Below are experts of layer 4 (counted from 0) of a mixture-of-experts language model. Rows are named router (the router's row for the expert), up (a neuron's input weights, with its number), down (a neuron's output weights, with its number) and show model dimensions 128-191. Each number is 500 + 25 x the weight over its row's rms, rounded and kept within 0 to 999. Numbers have three digits each.
After each expert's rows: "comes before" lists some tokens at least twice as common just after its tokens as in all text. This comes from a sample of Wikipedia text that the model never trained on. Tokens count by the router's weight.

# expert 14
router:525504564543518549487495497482497493455512541523514469497526472500490478512529518442495530486497508501467533500525505502496521439508521447466506512490476504528493528468496453483508501504498521
up0:530517485476527474554474496507471468526472517482536516433488518509490526470513531500460516499473482488485519473508490508479516486511482480490549508475497454501522490497453453511483509509507498
down0:521483494558495529473506522491513545478506515532501493543515475449468492532482505466521532505471516509509516496510491474531472493486524497508454495525513496508525525531589581532482484502520501
up1:498533478438534520477500496514500479479506502549480514510505537460553484506504465505508499508468483489448474489488545509477477515516500477511512485507486475507468490475491496547509520481557510
down1:502517522499521528499507524482455508489501520540471471499512438537479520467488497489483493508495490486510481510511461508480502493496476531519506525524548466467490529492488541482468509484500516
up2:480504469480498526502508488493466524489468542503504474490523539483530467462464469501457450505492496476516554492517477493474504528463494480496494544485505506471529523518465494539458500455511510
down2:463477498524499469570500479511521458515509507454538481519517501523505484493524552495515511503486486504478505496468499523491531506530507489535554465489485492525517486515499465516522539548484480
up3:480523440499526458489562463492518534516512493497476486470467461534457564521489511536515529507450503498468516491549493509525533501510515544547490485515521501523534532506484528477468480494529480
down3:493487496550549518498488510503501510504510515529475501464503467542520480534511438493485515509526489483518514505507492497555482504515529538500485517506523441513546505474501478530489479514481499
up4:493466510509527553502504484496478534466533470508478473470515470521480534476488524533556545541489490539528523533482485478502524490554491488533503493448511511534474471525478508529469480533487479
down4:544533504503435481483465523507491538536461477518499503518504492510530494491514489503455502459544532478498510475509538496514451480470548494447510518520482472497484513479482486466541546520486528
up5:510497522501480502522515444477484494504493479483532480437474524512516501534479447447534496522518526504478462493529553515503493526498530549506502487518474532530507502492488463509509482515485504
down5:500526473506547473477482483499502526505497498488543455506520477511515493512505484476523500502485520450513493522463475466481529507487494538511505497475501521515510531554516478504495504485525534
up6:494562541525475481478499470523475512512472513513484523479542507497498504463512545525494531513491499483505450488499497508499500507555517501497510538525510490524457485530517476484495494538516480
down6:526464450483531513500465510492519469464506466472509488530467531512506518491529456493484502499512506505497554515481486489496515509463530507486490501498506496476503538479511516506488524470480486
up7:525511497483507489495508532498490495495458472537494519528544516483504511473449528482528463517472491461494508462479488563505467527518490501479539503511489512509507527498517498532518489479510496
down7:553504494502501475555532481495439510519479474496515492519515453519485525526501464516500543510481490525445504494501482488502524522523505509495497489494461520480480517522484484525486520512492499
up8:524466472508534475514491505518493471517536517461498500510465474486495497530509502525502530532477500525499419490520494513488507512492462485503491476511512476521473494526481478477517518502517543
down8:518518508515516516475465509473532514519470468514458497521476519437495492496493525475489543521463474498527509517518466460479523490508500517473490509472524494518533503497514537558467457495505560
up9:504437505502508485512532541552500498478486511501529485544511532527479523488487492524504504518499468494505487538479491510505511464529450512493546452489451493506510536477488474515519424487463447
down9:507516496514506527448490465479518493515534496495525504482480490519584480491505512465475505508485530485511540471516494514507518495530507511540477553478543475509514456483522513513453556506502493
up10:506470516507455538542481539486510469507473496546441493444503487495478500513568469532503484477470532504502494504569502497520491545476498512478486511521469512467499530480518496502520497482501486
down10:498501507528522508468503494516504514513511488495511485550476519517518500471459529460504545489494463457491517499495505515456513450518529500509489562484503528519508478437471485504481452523513490
up11:477539468539512503503479504446447532464515528500470473524486465530471538485532514525482488488503506480489537508512459511510492495552519480524492536519501451512507508512523494509520506508509533
down11:523447549535535485491506510493520519490503496545525493506528513484522480526489534510493521531472493497572515490532497504536495464453541497525530493420504500492473524503473488510510506502475503
up12:450496465481505525455506503462467463506478525494494528476498510525485462455470450510505501510500484498510475508514499534467537533462514454499489519542465469540543477499491509458484457496496509
down12:495478489513472476517492515522465465515501492531473503483497494516478491491487541530496528489556541478490494475495479503502467472544456493521489512445533471439473488479457456481534552522520526
up13:505502513483545514495550487489505549450519502508527503487508501521487489485527499499510538486509535489504496468528536471518509521514486519492517463519507492506520451514495513489480503487556511
down13:523541554499483502504500485496509499507522528535495532529482540500521505457518472508512502509507490522493469532509504495483521524483515481509472499483490427480508465529496507524482489486486514
up14:538492516448452501509516519528509496479498491469512474501467490535493492467454478513488501490506529456474530539451491510491472513494526513482526479475496488498484514478470537524520470513518510
down14:456520492498527505498491506478503482512487456500497527487506497501515476516527514510509493467508481542523491495503527483520513493488499511522495503515516531499507487487497482483520492516526541
up15:518473550502456535500473451514469529502489460500505495547528496527518498507499510513488491532573480505489537494515527471506512462546500526526474524514478514508495476469496453507476484512518547
down15:485514484491523466538509474495504473436508485506467478479467539539516489496516490470507516510495494474519502486512474513498504520474515454489553538471492543479532508528484540502493502510488446
up16:505470481509490499490542496532507481499474525496492530491489507483479479482519492504491468505529515502485485525528481488480472506510502479489490489498489494500540487476476453546483463503485487
down16:473462500483501526481486496509507485514526498498470493508484499500504513544505513448506549486507484519475517531499524522544439484519548506474454526498456518503448498523536483492534503500514503
up17:538503509479522510482471517442503510477479521470526539486532515484502488538473479540507521492469464515499467504472504486490519514540503497507501469468489471498543495441473539489485524546541493
down17:459517456481476527464547470487493525481520510537492476521547511467507509482470535490459525485483476490480481471488514499510461469490478460522460500494520542494465472498534479517450505463471472
up18:458463483583476494472536494489505472493481502488488533450498473526494480510504525511477500457483512524463468527552521512518482477488470505515454490535504536487517504494515456486516451480490478
down18:523518534464477477508499473559530486509481501500488501518536505498495500535507488509498499522556531508542546454509494524513519517511487520519534507488509476477492526525561514502535504485461498
comes before: "\n\n", " The", " He", " In ", " In", " This"

# expert 6
router:543523544469488451550477507526497500452546468504478516499510512476491524491488510469504458499492515488488505483511484482523512506518450487463513489476467541471447469470484512516488462485487510
up0:519497476525539451517511482524525509437559482532516475517495494461504502505575448511511517483496514498503514506490488515450520477508526493493474483472505502499485473469528477510520494497465517
down0:489489506515465492519486498447477480534487528507495511516527505541478552481460503460533469481480503520454489497489514513505541502505449519452529460471444491458485512532515489461460489539506457
up1:512523492485511517493481464495524472505542490505526516461499512526470504513506512456524497472491514444588500489482496484552494544510484478516537479486514476512485520454534502501523500467487501
down1:484518494485512487491505542512480514495501464505516462532502564532515504463513502555440487467533502531461525513540508527474508510479499535497526545519500525504533497513496531493530525484467460
up2:512433510547506491498510474511510547546520517483503527504440532501498446477502494498484515488529548509483488547467469505508510507509516515506489484451478482511489532481481412490523450456526496
down2:500515469501481471526516512495521480478472489529515562534477462490499523474528535477506483498495522490498555505501494502534492489500511465451473481536471504484500517511532473469465445492487472
up3:503467489504482529493506514506525513511492513511487459515524447476476526504491563555541513482519476499502493474485516475520493466498482438532465538492474487489527523490495507518521523493513543
down3:492489487513483500493479498489510504499522554488507501514477501484462488476512475476475486510461516495488479542483457526458486519490492560477537466475493483509509509481539520503521501508496474
up4:496497529541484478493520433504514486481529495494486471530496488467447459488513502532495513493491557471502484475495540530483508497537517522519469497505493512476519495491512478505489533510501494
down4:509540469501512527518514501511503527521516527470512507474531466554516547514498522436521500498492450497500530531483466461514497523512486486473479520515520505541463535507492495474517489497466479
up5:498465475506496533513485481460453487427547514475502505515528498427491461490528495524524514468506472498480473538489467483480466491496440514488519492511508490500493487468502487513455465499517490
down5:495489509507508506494521505507543460522471465488474521472409504505467518486479516453472519524498444514470506479526510501477512507485507524488489498494497531496490531547499531503543515529502472
up6:484545498551501505505433489494512522497478530470513520490543541548494492479457507481555523495481503473522512507529470498489511463486474512503487532481462481501484467474471511495466485492537515
down6:507487520518508499529517549455500442537509532520513491522489494458481488487516495503498515515520474469492514528506522507494514510488483476505518501464492495510496503500505502513512472507499530
up7:523540526494509466503474501474487489543505473516483518553494484484539509479517487521471536503494536526516471513477511455522499530499499481495490471553526451526488508495496522432482533506488538
down7:509504522467523522500522527516497476529514516519503504460522509487496538518510459504494518471500486493516467464521514503491519544544518497483505506506519517519465533520494584527462516489517471
up8:480479504491484526503474482493492501503517497470518447447497506469522525458524449556509502532481488514510533481495456529512502515495468501512489506521465585496542505560542482502518504539472506
down8:532506486503504518501485485509505528513540496529479451481502562521529465517505542464484492474536533495487467462503534505495467503508505527482472520538512507491529508481505490487515465474463487
up9:506571507506502462498499421485514462517474508507499475496501499516497474526474484516536482508497513504515545470495469532500425495467521501518481523497495509504481486549501500512510485504477505
down9:554519491527519514517497507522538502508473475503525469544539485501505440520495477494504479532530487514510465519533499500501495544498513472460497489485454495493487522533513486516524509491483495
up10:515481490472500532510455508528482534455494459537522529474504518536545545459510531469527497493473483493478475453498500498475527496518442513484524481530448502509515464497515458474517502476490491
down10:507539515497516483493539528489509522526482518491511530524473562423469504510475491505496475569483517442480491515483486499495529477457548492482508519518506537507485497544487495500506509501500458
up11:566516473500449504529457460475508480489491478527499546482546482475509508534512517477443506468479467488529466465542488520506497503502497501532500487505522508500507562510540483512510518467503503
down11:446520506561528483475517505462480523527523484458473499524455479515525509472470492532516516534493501508505513504501496483512513473520486504486517536477493469490487509496479539501500503575498525
up12:519485509516467511465461483525507507502499518480502515497519501500512491517507562541501505485495533504472485451513520503498529490510518519518453516481508479564494514493512507511512510528486494
down12:502518508500526521492492525451481457505546486530500481504496468475460494535451515500481508469449511502477465520450502465482496501496472489442503460545515523454535501507497528485520488511507508
up13:476494537496476539460516497463535454489489539497503489519529504509481491508512532513498556491549530466477493506461516459487549462450509491533501534520553451499491545502511489498505539530494536
down13:473519467515503542504483515503462554482487472469523568527509494507541540517495462477495418484425478519536500528519519536503465542513491472515540524464482519487567480518498510483478495507478504
up14:523464483486526489493533515496482526503473467499516504474508517511531497568483480510505530517482489511499490484500471489507460549521506473496484515519484541504517462529481500502544525516533492
down14:528559505547521521497502482514465476484552531512522484487521491482470461490515523471501496464511472547518508445496532470494469462500452524549489500475493534480502505465501505501493450493489488
up15:519452506489513487481481472512473529469509528493531496493450478533518496497482468503523490475502516497490497494537509515479524469498460481497478484502483465482452521481480508496496453502484493
down15:505481504509536446489472546536534510522492537532497505555498541477517503541517486493475510477476482483474532512490516518552528524503484523497509451511494515532520465558510523509489544517496537
up16:495512505499478524460536486527487475496511490469480502494495467499524444497506510447584521583503509460499448506507519501473512475545480497505483496491496507476480488448517492526479504489494493
down16:512495516513474483460484481492533495524514514518495530452458517468420558529510458497527458472475536482519518488496506519520525459505548466482486503506486507489483516558486500462486497487501467
up17:517482503511507454470502522482488512540512490521511503510493502465502531509467524485468541501507515509503510545488509478466480513503499486501455475505523464473490560460522485514491531513515482
down17:509522520484493505516524469507499522497503501504462513488502480520497496477546471492513487496522506536483524494477475505542528470501495504497512528476490511524518488550433532489498466480493520
up18:549512510506478502502512505528503502499509505512551544548523504491496475499517535495529452481516455493485505499487524493536497483532503469494500500529537490477493504488533493488470526501481503
down18:498502527511497479462509488500513521536532480517484466457489515534451494547497529495465496495465491524485458510502456513449497453490474474470527438472531519511470535512520468508539487517529493
comes before: " | ", " |", "% |", "% | ", "°N ", "; "

# expert 11
router:536502526522510480517506478490491436526465561502500525547499485516538441506523490501524468481537485496462525464521499502480510443489517477493524549487502512487474508501518492490514467511512509
up0:535443461499482507483493494509511477499509461485487479481503465470542485494504488509506477476520514530484490498526490481465503492540511484537453500485513501483497483508547512476480477505485506
down0:511564499499527510537479501475478495507474498488520511505451474492465520493516512471505508491474508506473471498491479510498493502464481504485529504495466474530491514480515538508523480486486495
up1:516516484532534485524516499476532505540460472493501509546525506496512510502503468523501494485490549489491537498494498518462496539471461468437501472502501518468508499480475463474530531489531482
down1:551529449508470507523525513526503516540525519476504504498524499511504473495495533478542436495531496470527514551516481526506463487498518510499476502514528512457502534533469526526515518504497510
up2:458534514485493499506502488528477494500416461485494468497495495493500564463501499550513469543535476468532519505472479484505466484458499505509510510528500522518492491503531504507499505537511466
down2:513529525538511533528490502491475492526489464508507532484510515514500516472487502496487473473498484527479489462533467449487473488485541497508496467492514456516516516497488500518502468485498507
up3:490502458483510531482482485506558465469457534512464473455514559478454526479474540479468493519505514498506489483501522499484514512456547511495508433513471486483508518508484475456512504511517521
down3:486466522497476517511524519486497500508474495481524509486507475502446526515488490505494493502518476506522471509546493527503467449510475507477474542495531522530486523501528528524511484567476490
up4:516489514494502491501516501492545500479502491520524485510516482529494491508474500452561507590502487501447480534503468524484479492485517514488554508506526462548503505516494538518527466481557471
down4:475478484542508468488477430428521502477491484475511526517496473513512525493505510466517502439483495511585474471489527488492502477553485532518505531488471472482508513520498476523474462506474514
up5:454462527512518510517541498521546509528519513452519512487500505504502554491514537489525513518481486482560457486481514540487465498484491477506506505490499515468509495466518513497486497480543472
down5:506537498463516510504492522532503427547460519513483450403506520530485472503508468474537508495536509508503539513482509486501548518519490512517501509495499449499503489488496494459535490526483510
up6:496529477548498490509508519473521473500447502436562527525477531493534506459479473507535476490510491469547493462500482493508498468449468500507507520509494487489514512507493447469503531492470512
down6:526472518470512473484481499451496510503532499538443511469486502500487501547462489521479485465471555481552506547499501507541495510498519539474515512482471482471515488509511509493447487501489525
up7:538465547494519507504500506498461493497489546516468508500497476493481507481506535480477556497519481499479533554533506517490466511515483489513496483494499558510544506448517482529485505473448473
down7:528511495501483490512501444534491512486490488493564541544503562488459503477512518526513515530481485510520507517515540501526521520525494511440524497466490468521475506559529476528522535481495489
up8:552533498498532477486512473519550483503467417516534492452467508545500509543517478507494524501509517506507482500482528493487525439476477520524455494506444513503481507495529463487485498509470482
down8:548519524502474514494501474494493506502530490477516514512495490524492490490466473501481462465482506484483497475517489524472472516487464441530522497509517493515476517504488506541508506488544476
up9:473502500469484489518508495494483499473535513488516496488490507494494495469475458512511492511505495498442505496508506474534501529488520516521525507484505470539501502510436481575458499489532478
down9:478527508519527501524536503484545500502511494477507535494491460489495516532495534526498509515463488443474520502491467517465490508457472492497483466510472510471484503473496441455447473487523563
up10:521528499538513475458481495518513485538509484499488480469536515513480500468539487522513522489471504468515527484480535547444545457513490504471434449513506440471484475515505526488507487517493512
down10:513495473461502501510489465515516485574495516526540519551527535493489531566508494531475461500535485523512479504529469477530517511509498532533517488486529510492513511486518510486479522505517543
up11:510491509478490442536530544459479483505468490517500555522529470475476524515495494465502516502565524539473494517523494542454502482532534477505513537450525492498558499485520542537555479542524510
down11:505564536525500485491527479478498477472503511525499459493488468519450494472539506512509516504489530499529515504515491517524492508541478539489498502544515461450448509490513497537514520476540458
up12:508475496491450519480441533513525479499460511513471485524497506514483488461523494520485512535539516524533525463474497492508498527514486499507449511513495496471482518531507518475518477510521500
down12:505533511509534475533539545458448502528533479498460509505471498479470511483492496520505527525497501495466484481492489537491533496472477495481525444472499526497513525539517508509466516455515522
up13:518530512556497540526496518492492467500461531514459503511477503496500504468542504490479480503502512519465503535539517499500483494513523487523493477535485518492496510539501513536422497462472552
down13:479475504523529470489464479522472490514559478490513452473550523512505508509512504504497539509499511477503514487505456487476495511504492481475496494493491476507540510528448466512540514519509507
up14:485477494494473481487514502480555496499514502510493494504495486498491473488496512491520545504483538509467571460448468517523548454484493464518487476499525542493526513507492464466469517525470479
down14:536488557526509517461492496478496487528520514481494486489463490552442507523492505479496503479479482489510500521535484478517514483517451511493462509492482491462504507482466533511459481480494508
up15:475525517523489540508529517516537454494484482473504460445489499529503494518501490486470493512547523526499459517500498511498481485473452495485447538455497522526521514518512511506515527505514512
down15:485452488489514513512500516514507511450469502512489498476514459477481479510513530479496537530477472522493475515545540520509490435525499494513509460515501515513479468487529534450487551510506514
up16:510524474469488488497462506527445472488532524457507478496490519474519466531489465507499477548466488471501487476504493489485502521508507544500488472521468508521524489495479477510535488498485490
down16:521495502502510486496516480485571511472526470491520513489542491488569524515498499495539506467489530489482479524456460476529514478540503469508500520509494459471496481504492517526479451459488524
up17:441511523447483497479504541459466483494503514500505500507484483470498523496508486467487471522540458493491473489475466505471489509543505472518501499472471522484506507467490466527497448495515504
down17:482487492516518465487456493493534523482486468516513503510506514549507509511542552533483539491499532537498495478505525475533528501498512495527478517481513453502537478476489503491502532485538501
up18:500471451514509511465472512499515504473505491499505490518528502483488530487523508516500527495490513504523464442541499485498505555471498520507542470512499502488515518489502477499456472469441525
down18:538472511508461541505532504494518557481532487500470489490553543524452511561521486457492500502509521487475518474456518513528495487541535476498496500471540472534555469491488555503482492466484491
comes before: "1", "\n\n", "2", "}", "3", "a"

# expert 4
router:478508498477489495511476488538537485498478452528471516526469460503492495469517570501521511495482463509491486480533520487489510523514468464532446462499487514518487512473473513477502467552535518
up0:505464464512495537494526518488491501476513493495496512464483517537505494516479527491496501496549504469506493510503493485543482502509456504455452478474514500466559475516523530522508518496508468
down0:558531520487486513475533507502518490475506537532483527533505521496460496502504505523490520533466469468491472469495505524458488536518567477478521522472501489462466501454495503518457486467488498
up1:491487493478508489527477482546527543531554556490502461515500509499512473460525546488452516488475521513522558493488476495530488490528487511511532506500492473484498553554511476507524514526518501
down1:526506516512510526455504550483458489476542502486486535522528509492439528537510504541520480500504510528494454475505491496462525512490501498505463518508533478522529528508542508490522489499483511
up2:523515494521534498506467501464474481445507475471545487494503496504525497514503515504518497480470504460503533511521512486488464509507524487550490483543498463474534483501527496472483479499457528
down2:469516505506506498455527484491531517482467523501517507514504447489486500457501479491537539480477480484475513477526507509500540522503470496522477495495501512484504476510505525481508491550473498
up3:502475478494545489503474435477449494460489459459461498467526474447456467548465507518506501482473513480550512485527438510476472508494539500515460485511497511518498460493504484516491496504478485
down3:452455501506479507525496541505525482535504502458461514526514530471471510502529492482478477490467489480479508501537487493484503504483464515508509506491465470512457518507544508492470476463505515
up4:512495496503542485488467489506499515483549456548482508499549500520483492469502510511488503516483493453485503493514557491469496560499496477534511485504492482499481494507502514457527447544479497
down4:490498499480462461506501506507552524480465464485479479505507515511470508498467493536508489478457540483477462522527496470512498414453469512538491545447514504486477486511515487553444455489499495
up5:487487473464534528531520483454510508459492492503468500463498478499465494480495492538493507484447477510482502504475480491528474507493482506483519526493501477512472473502501499481582484501525465
down5:403485531497436500512518478524519486540495511484503510502495461517504499477472544454537551562501514484496489531481472474526476549476492492495504528504496496518532530476489505506417481493505531
up6:530481505479473457483495526456500482473557468514479484595482517500485508506524499513505485448511479495513502533539518548453476521528482489503482485536561490492494504474501524507526520490519508
down6:461493447490488518449455508560463473518479500498487521517502478518499503404490516522469523493478518471516503465483505483501482470494513531517539497488517510537540510497517451512489479475441506
up7:475508484488484507471509519469505512514508496514479462485481492508464516485467501506522496511489493525493518495485544501465513554486445543494498486473460470517531529434524534488451529546487512
down7:533492492492530495550505527546476502472454497475461545535509480510485491486545524498491497507532480448442493487486462525528510482528535466506501518496521530491506526499534503535518472475503460
up8:529498498508519482456480468496514510516492480467541500522477502469509481501476505468512495532504525442527499524527513522462447464456458502451523475465507537514501472537528463473489485463501504
down8:485504496481495478492489467532528462488528514483512536507462514518508553512484527479473465517519507510504502463493428534506499482499463514485502526469465517489525498560514526475475480498532520
up9:451513499495460473523476482497498505491520514477498449472481478535547520464474503541469478499453566496482527498523499506519489501511496491503476530499541499484505527513524505527541490519543486
down9:511463526472530502482458525525463492481530478511470518500560508469506449505486443447491502515523494488486483528434502507496474519503486499522482519524527501521514462513517500512491549476461530
up10:480522524506537481531519458540466500489523527484496457532472491523556499524511523498478471492529491490483543504458501516490506478533444501481466491500493469515526464516506476494546444522461499
down10:493503495478513475454517483528509510498489533530467546475518532488480510454541495493491496500487486509489469489529483538495496515460499470502480501468521527447499528455476482562538559455526471
up11:476531562494455510525479459523499530486568471521446516483507505478544544496462477486489510475559482463471529493499496461466484505541474513506546512482493479502491518482510516485489484534461486
down11:538444478541495509491527511458533472453473514490519538521482522533474482515489541471530459510497509523534445511513515508545520505445512538515450481569475550488465466509514497493447500455508494
up12:489523481498466522532532507496489492517522526561451505505509521490499481483458507490500428472487490488484561506545524526530532461490536493506510522503441532513503516496522503478464496496531471
down12:495465571507510463464500509493513542474511476487552523529509546504495502512530539516516489488509516475498478522486492507484444500492476541504491519538489462491499449445493509542512508460525519
up13:495517516492511525466509499507487484478516507486491506451520472515485486464480511496481493461530497491516471494486509486536491535475524462517504477505490514520523505513465523475487473518544558
down13:517505479494457483500532501508445506510487488480538469541479518472478529436514456486535519509495482485547543540509494470494514516455505476480501511528469509495477479537503480512495442483488524
up14:496515491453492481498521508504561475482501533500477436475483530522508471476481484516563474509504488488514446498543533486510483480498460503465474523493468512505527494503524498517492531542529509
down14:495486544558503563516477518489468501491480457521481519502526478526462499516498509491492523474522499511518536495452502486476466510506512502499499511534495498523462516483471512506495542489512486
up15:445436501498496528506545507519496546501464538520501502489540472511494542452499501490496496475497487480533493486484525501518487512494489451519517524514503463513490544497512511504450504480524474
down15:523536510517511483493536524527519475495564509536477530526514549535518473523546507543535497517471463529475480534506498510510481473534442507510498520504502550531507479530458492517490467498475542
up16:505492512513514510533438484502502496505513474527484513524503488505461487476529486475469460482503479504527557489508484507472489494512492446502479468491508487517494483505539516476512527535506465
down16:516535486523488472481501556502490551528527456482529502500531526504475471505488515511454527493512515507492454538530552534494553484504494521462461461521558479501508515504478494498509503459463508
up17:514510501525498447501479526499437513518501523459471485534504532494448482505468463523529456508517527543473527506494466521471506495514511514501417501488497482515469496490455461479469473521496529
down17:508486500498507533475480522487476520448510489506479490525506522532522497518518524453520487547534559524563503534471471485511524490527484454528482479477511529503502517473506497551513504568519504
up18:519509503444521511504481476512520478474533507505491480487496491491467505497517502468450523502522459505498502483493492466468505469484514526459530499487500474457508469494509506543500543488476498
down18:502438559498518499527515529510453459453484520484496511487416486507534478503502468495484521501541514509527524483510503451552531511547478497505478492475523517514490538511477459464483531551459493
comes before: ", ", ":", ".", "–", " |", " | "

# expert 26
router:514499538539502487511491486501487448469512498491552467516513532480501500588528493507530496510471495536485483515513519503482505490486497496489504512490553535516497493480497502493483493487522456
up0:500490478454532498480484461550504463505477471508498500498489460507497470519470505501506518490546512464537494545479469552437443537493495480514503508492482437510532510507500517505458488497508480
down0:480502524529518503515488507440509499483479515494499492516488493474529562486500497496501486442472520512477448462541515475515459489512503512550529506490499495460493486471485483489496532552536464
up1:469472497517517506503495492554465476486484501509528527496523459490533473507480458504483522541510512537511499482519522485519481519487515481473489525515501514516528510453480508498529511516513472
down1:522445496507491488468483533519473531501464520514493469512526529453504501511480494515496549494506460515430503515515494542459516505505503500475520521496457506478485493526515491538518533537494480
up2:529473507499500502453509501477507530505550535508518456483504506511502480510550480494509498528488526520524498473474492509531484490536489536512512510508532502504560479472550514489499481533474518
down2:534519501453468443513510495525505486501493467458530500461488464502496497530500515451468500520498480526493477486474509515515502523525480487491505492483441474472481549512475552507486468540483487
up3:535492491442503461500488524465524520537486498495492493518508508474478509502483509497513489493453472528490484508501517531548493496489496480456544524473497542510540480560492457520498498513526535
down3:511466484498530516508550527553461513494490484493490480473490480503545523492490483509451524468520543474485460481554503492434448508489527537514518508513489466499531499462433496462544524529506516
up4:525459498511524490506476467479483529440511544498514491519516462478505476500523494484481470496461539453497492498553507481473488536472504509482514473482529490473483507550481497518478499493494491
down4:518495453485478488474510501457535517493477489540489516515486513487509516540492521511506504468540522530491486515501518482522480522467536504492484504540473457524524483453532518492502565468507508
up5:512455476509511500460479520552520538520473520444465475526526507482474477504490521508499494522510507508495489455447527511485518513492503501493522484502501490528541464521448495514496510527534463
down5:457510545504496515513510493482509492459526552522475479498531483532500479505514499530460511472484505510509479514473516474493465496510472477484473513529519470504517508491516473474488478494475507
up6:491546500484486481441521489528473486489479498474509561499473485493508513512465497482410531512518470509514512492521491492513510465502467502491512470495500453527509515479500463485488478466458520
down6:493547472522518487558475497526473507506465475493481475502528495527488523487523441528541496532532534510515490503496503514489534489480505525466519539550511513519478506542518484453483513523549452
up7:506494467541503468488509526520474483502496522474530494529490522533473521475485475481464550515533512490496533471505498547527507477522504483495448508508571509511461537485484509496432537458521481
down7:501499538497489499512517524500510515493481550507517545542523458501476456499480528496499540496494458497532439532526513485526502496509515533510511487529504496525532515481494469539514467500535436
up8:497470538509534533524511525449471430532545550458471490491496513501517479508518509509503476511499540489480489512493486525487460506532524500488546507535525530457465507517529532507534496473480443
down8:522485497496520530501477480499490486502518513517518491504459516473499551507532495537502462471517544459442479498513495468478512481480479478531542475508499474492512504490519505531478480471527526
up9:495514506449466517541506481470477544501533457538489514560544504508501531494510518487503526508493485517574524524515493511516489473496537501546534538519486503518485469500457519454548485486501505
down9:539494512457513564534460517527505500474488512479494504462478472489470523490450490521528512503511527520501548532471512537505505461449499525500482467504508514478506479489509530493476492496539530
up10:442530467488510502490503540502499542528470500502500438478485538491519502519470507472483524514492467462495482483532498471572488500512506529519511513495471475487510488482512514457493516498522487
down10:475508502465508478535461502559500448512510517518491484466551494444544493484515462470499526497486482529483502481466502491518522492543544523495491504495503519485489488469526509504472500450505489
up11:465503510514540492479515525576527517520476505506523522541505486483537505458502554516477482529520514497470460512473527496515503494487461505488509482456490488494492468470512484490528446454488517
down11:514521484538512443543513525510512530491505537484499474445470545479528477512508502494491504484472507476480513496469496489486465467540492471518518503509477524473445517541484493480550500527505476
up12:471503524481493516476483511486513482506497535479513481500511473515534504499507542495497481512501495487485469497524525475553495505473509473521494521478508553473484530506474495496423502482504469
down12:516476452506537507531493475519498501468509485485503524493466551502477527490461460508502515516494467510515521499530467497461531499478497485474495508498490519524509493486483457446525514508479502
up13:445518497533518469491471536531514484497515510516484480489464492521503571463500513476514479473485481471498507513501496489453455473522501491526480497522476476469440501456452488528479473486484494
down13:491486538486503551476519461495500524490515492518492483523505509541485483528492474481511530510498529514547494521461484467473445473462471494505514523528508505507477524478471481510468537495507539
up14:489494499492485458537536524526490516508498513477476525505492468489492515508486509525552476511531530502486485512509496498471536550516499506532512504541502492513442486500505477459531496537510515
down14:501453504477531527466462473428539489547490495480522496473506526514514520484454459522460516489498433448516531476534511461481479507489488499492526505466470483504526530463465490485494535482480498
up15:526497514495489526471486539497501511505495508506459466513501472467481532445527482516533495492508512508491498502495516530467512504495535491544498493512485504458530509494529526521508515480506485
down15:501525527524502454490501518510473477515495485524530484493506478493495495508466499511478487466465493503469511499498510468488471530480500481505524490494514457480529561473482467474479481476544477
up16:463475524474479461549477517487522531478468494535492493476512518487487508515519439519505491482501486547477522506543508491539508521479508469474486523522525488511514546479530512483531529488508512
down16:519535504527523538477461478496509508479526473477485508527505511486567498487482511475512477523502504520504475531490501513464527470523495515527489506505481500491523455538474529543503466527506477
up17:476480535551494516480530531488458463512488517485483471486487462508508495486498445505521519526482493463498478470518520463515479519467514485501557527526458496524515531535508528472509464485490467
down17:484477521518494498486405463506536467473528473448506468508502508497492492491500498498454519500508549538518479482501483495582458481519440526492503476525534479476496500525516477511498514505534536
up18:474510475536498506503520519524506505453480496502507497488473533488516516511497503501496481535531489514509476498494491510518532469504472467468483460531495516525497452444510440505468488494496487
down18:499472483476483508498488498491541485487504496464542516509547504497481537511546459494560553518483524489505512539487498516479496507466497467506529541453560473534518513498475547465482499521508537
comes before: "| ", "|", "-", "===", "=", "=="